config.yaml
d_expert: 48
d_shared_expert: 64
router_score: "softmax"
shared_expert_gate: true
n_head: 4
n_kv_head: 1
norm_place: "pre"
rope_base: 10000.0
rope_fraction: 1.0
qk_norm: true
init_std_o: 0.00638
beta2: 0.99
weight_decay: 0.05
warmup_steps: 308
steps: 7360
Below are experts of layer 3 (counted from 0) of a mixture-of-experts language model. Rows are named gate (a neuron's input weights, with its number), up (a neuron's input weights, with its number) and show model dimensions 0-111. Each number is 200 + 40 x the weight over its row's rms, rounded and kept within 0 to 999.
Before each expert's rows: a language model's description of what the expert responds to; "mostly gets" lists some tokens that are sent to it at least half of the time. This comes from a sample of Wikipedia text that the model never trained on.

# expert 10
What it handles: Dates, labels, punctuation. Month names in date cells, taxonomy labels like Genus, plus in, parentheses and semicolons in lists and coordinate-heavy tables.
mostly gets: " October", " due", " early", " used", "°W", " June"
gate1,210,146,203,203,258,224,123,201,195,199,242,149,161,163,153,190,221,153,189,163,216,208,183,164,260,249,124,195,200,242,232,214,189,261,158,157,117,291,187,200,237,232,212,242,219,264,212,213,206,211,176,239,186,202,221,162,177,249,148,150,164,239,152,158,176,212,234,167,142,256,178,245,248,243,183,190,182,291,192,262,138,269,158,164,198,214,292,241,190,186,270,237,148,173,202,198,218,223,206,127,214,214,172,185,185,209,225,186,178,210,255,207
up1,190,261,171,139,274,105,188,220,183,180,161,213,189,247,175,242,240,174,232,253,238,279,180,174,229,153,181,172,232,180,171,217,277,168,269,199,183,116,188,236,189,164,217,207,210,221,172,221,181,195,221,260,107,269,201,158,215,227,185,232,185,164,253,242,131,205,218,215,212,168,120,197,180,121,172,234,307,203,144,178,271,138,127,199,146,207,147,177,204,266,201,206,211,151,199,245,200,240,241,204,200,169,171,168,178,199,208,145,233,213,151,213

# expert 59
What it handles: Word-initial subword pieces. First or second pieces of split ordinary words and names, such as b-ak-ery, dec-isive, Laz-io, -S-ieroszowice, short, hot.
mostly gets: "ak", "io", "k", "-S", " al", " Al"
gate0,205,152,194,249,188,219,227,209,186,195,149,127,160,186,203,151,292,168,188,208,265,168,276,242,235,207,124,196,252,221,148,246,110,185,249,234,125,231,181,219,215,190,213,178,207,245,155,192,172,171,151,199,213,208,214,239,189,215,225,194,177,188,206,224,164,177,164,179,216,198,96,225,220,270,160,146,198,185,213,168,200,236,164,172,223,134,150,168,206,170,207,175,142,161,144,276,236,219,182,207,177,260,188,186,235,184,183,194,216,205,141,190
up0,206,242,230,134,228,183,166,250,163,244,208,244,233,238,135,226,129,258,233,210,150,281,130,138,170,162,235,175,178,204,214,156,258,193,173,165,247,152,227,208,156,165,186,200,221,161,229,213,231,191,201,226,200,213,177,159,219,212,194,193,256,211,240,193,213,191,221,173,212,238,309,197,152,112,223,217,178,206,148,218,171,182,239,217,161,234,237,245,248,219,210,219,232,194,213,136,133,194,184,165,242,164,216,214,198,199,204,169,144,209,282,225

# expert 61
What it handles: Name pieces in sports tables. Word pieces completing names of players, clubs and stadiums in football squad and results tables, e.g. Ley-ton, Tsir-ion, Mol-alla.
mostly gets: "us", "la", " him", "ina", "ush", "ton"
gate0,179,208,218,234,179,180,213,207,215,161,212,121,214,265,222,256,225,160,226,224,175,255,204,212,175,285,215,243,288,131,236,244,182,230,215,253,183,259,161,143,165,179,250,231,154,133,172,221,241,264,197,170,233,282,224,145,265,180,244,239,218,268,170,129,231,174,171,207,241,216,161,245,217,240,215,166,169,196,173,214,133,232,226,213,141,167,164,139,60,213,226,219,226,242,232,188,296,193,129,161,205,200,193,82,245,215,202,212,196,123,231,183
up0,267,174,142,174,231,190,174,160,155,205,259,211,216,186,182,219,225,205,228,249,197,214,174,177,153,168,192,214,174,152,228,251,213,154,194,192,160,165,210,230,168,137,156,206,213,192,170,236,178,194,239,133,229,251,207,244,215,276,126,255,234,186,211,230,171,249,174,129,249,217,183,173,176,241,281,196,268,187,174,211,131,202,258,227,178,178,155,229,196,238,219,261,200,254,206,210,239,141,147,151,297,181,162,226,156,197,144,252,169,254,245,245

# expert 4
What it handles: Word-initial name pieces. First pieces of proper names and words, often capitalized, in tables and lists, such as Rom, Mc, al, Col.
mostly gets: " Mc", " al", "uc", " Am", " C", " Pro"
gate0,179,259,228,219,165,174,153,222,210,217,213,255,186,269,188,174,191,225,172,294,196,170,147,231,195,202,268,248,195,149,219,171,176,83,142,280,321,244,208,278,266,193,161,135,199,234,130,227,182,273,237,203,152,173,197,136,194,181,205,248,172,308,213,211,200,217,280,214,140,198,236,146,209,189,158,209,247,212,247,183,196,220,245,181,233,206,122,137,204,175,214,221,175,163,264,240,177,214,203,221,191,185,274,199,179,199,241,227,268,223,155,226
up0,165,205,159,147,216,257,272,144,277,243,160,186,188,212,154,251,179,217,161,186,263,269,253,191,186,220,146,209,143,204,211,215,179,245,264,208,141,198,126,155,160,188,212,210,203,206,281,155,165,202,176,251,230,236,258,231,175,156,217,178,240,166,249,223,219,159,175,222,177,169,171,124,217,195,135,162,231,211,263,181,228,104,178,220,203,156,212,242,239,197,253,217,202,188,215,286,172,216,208,216,228,242,147,109,202,144,229,216,148,306,166,216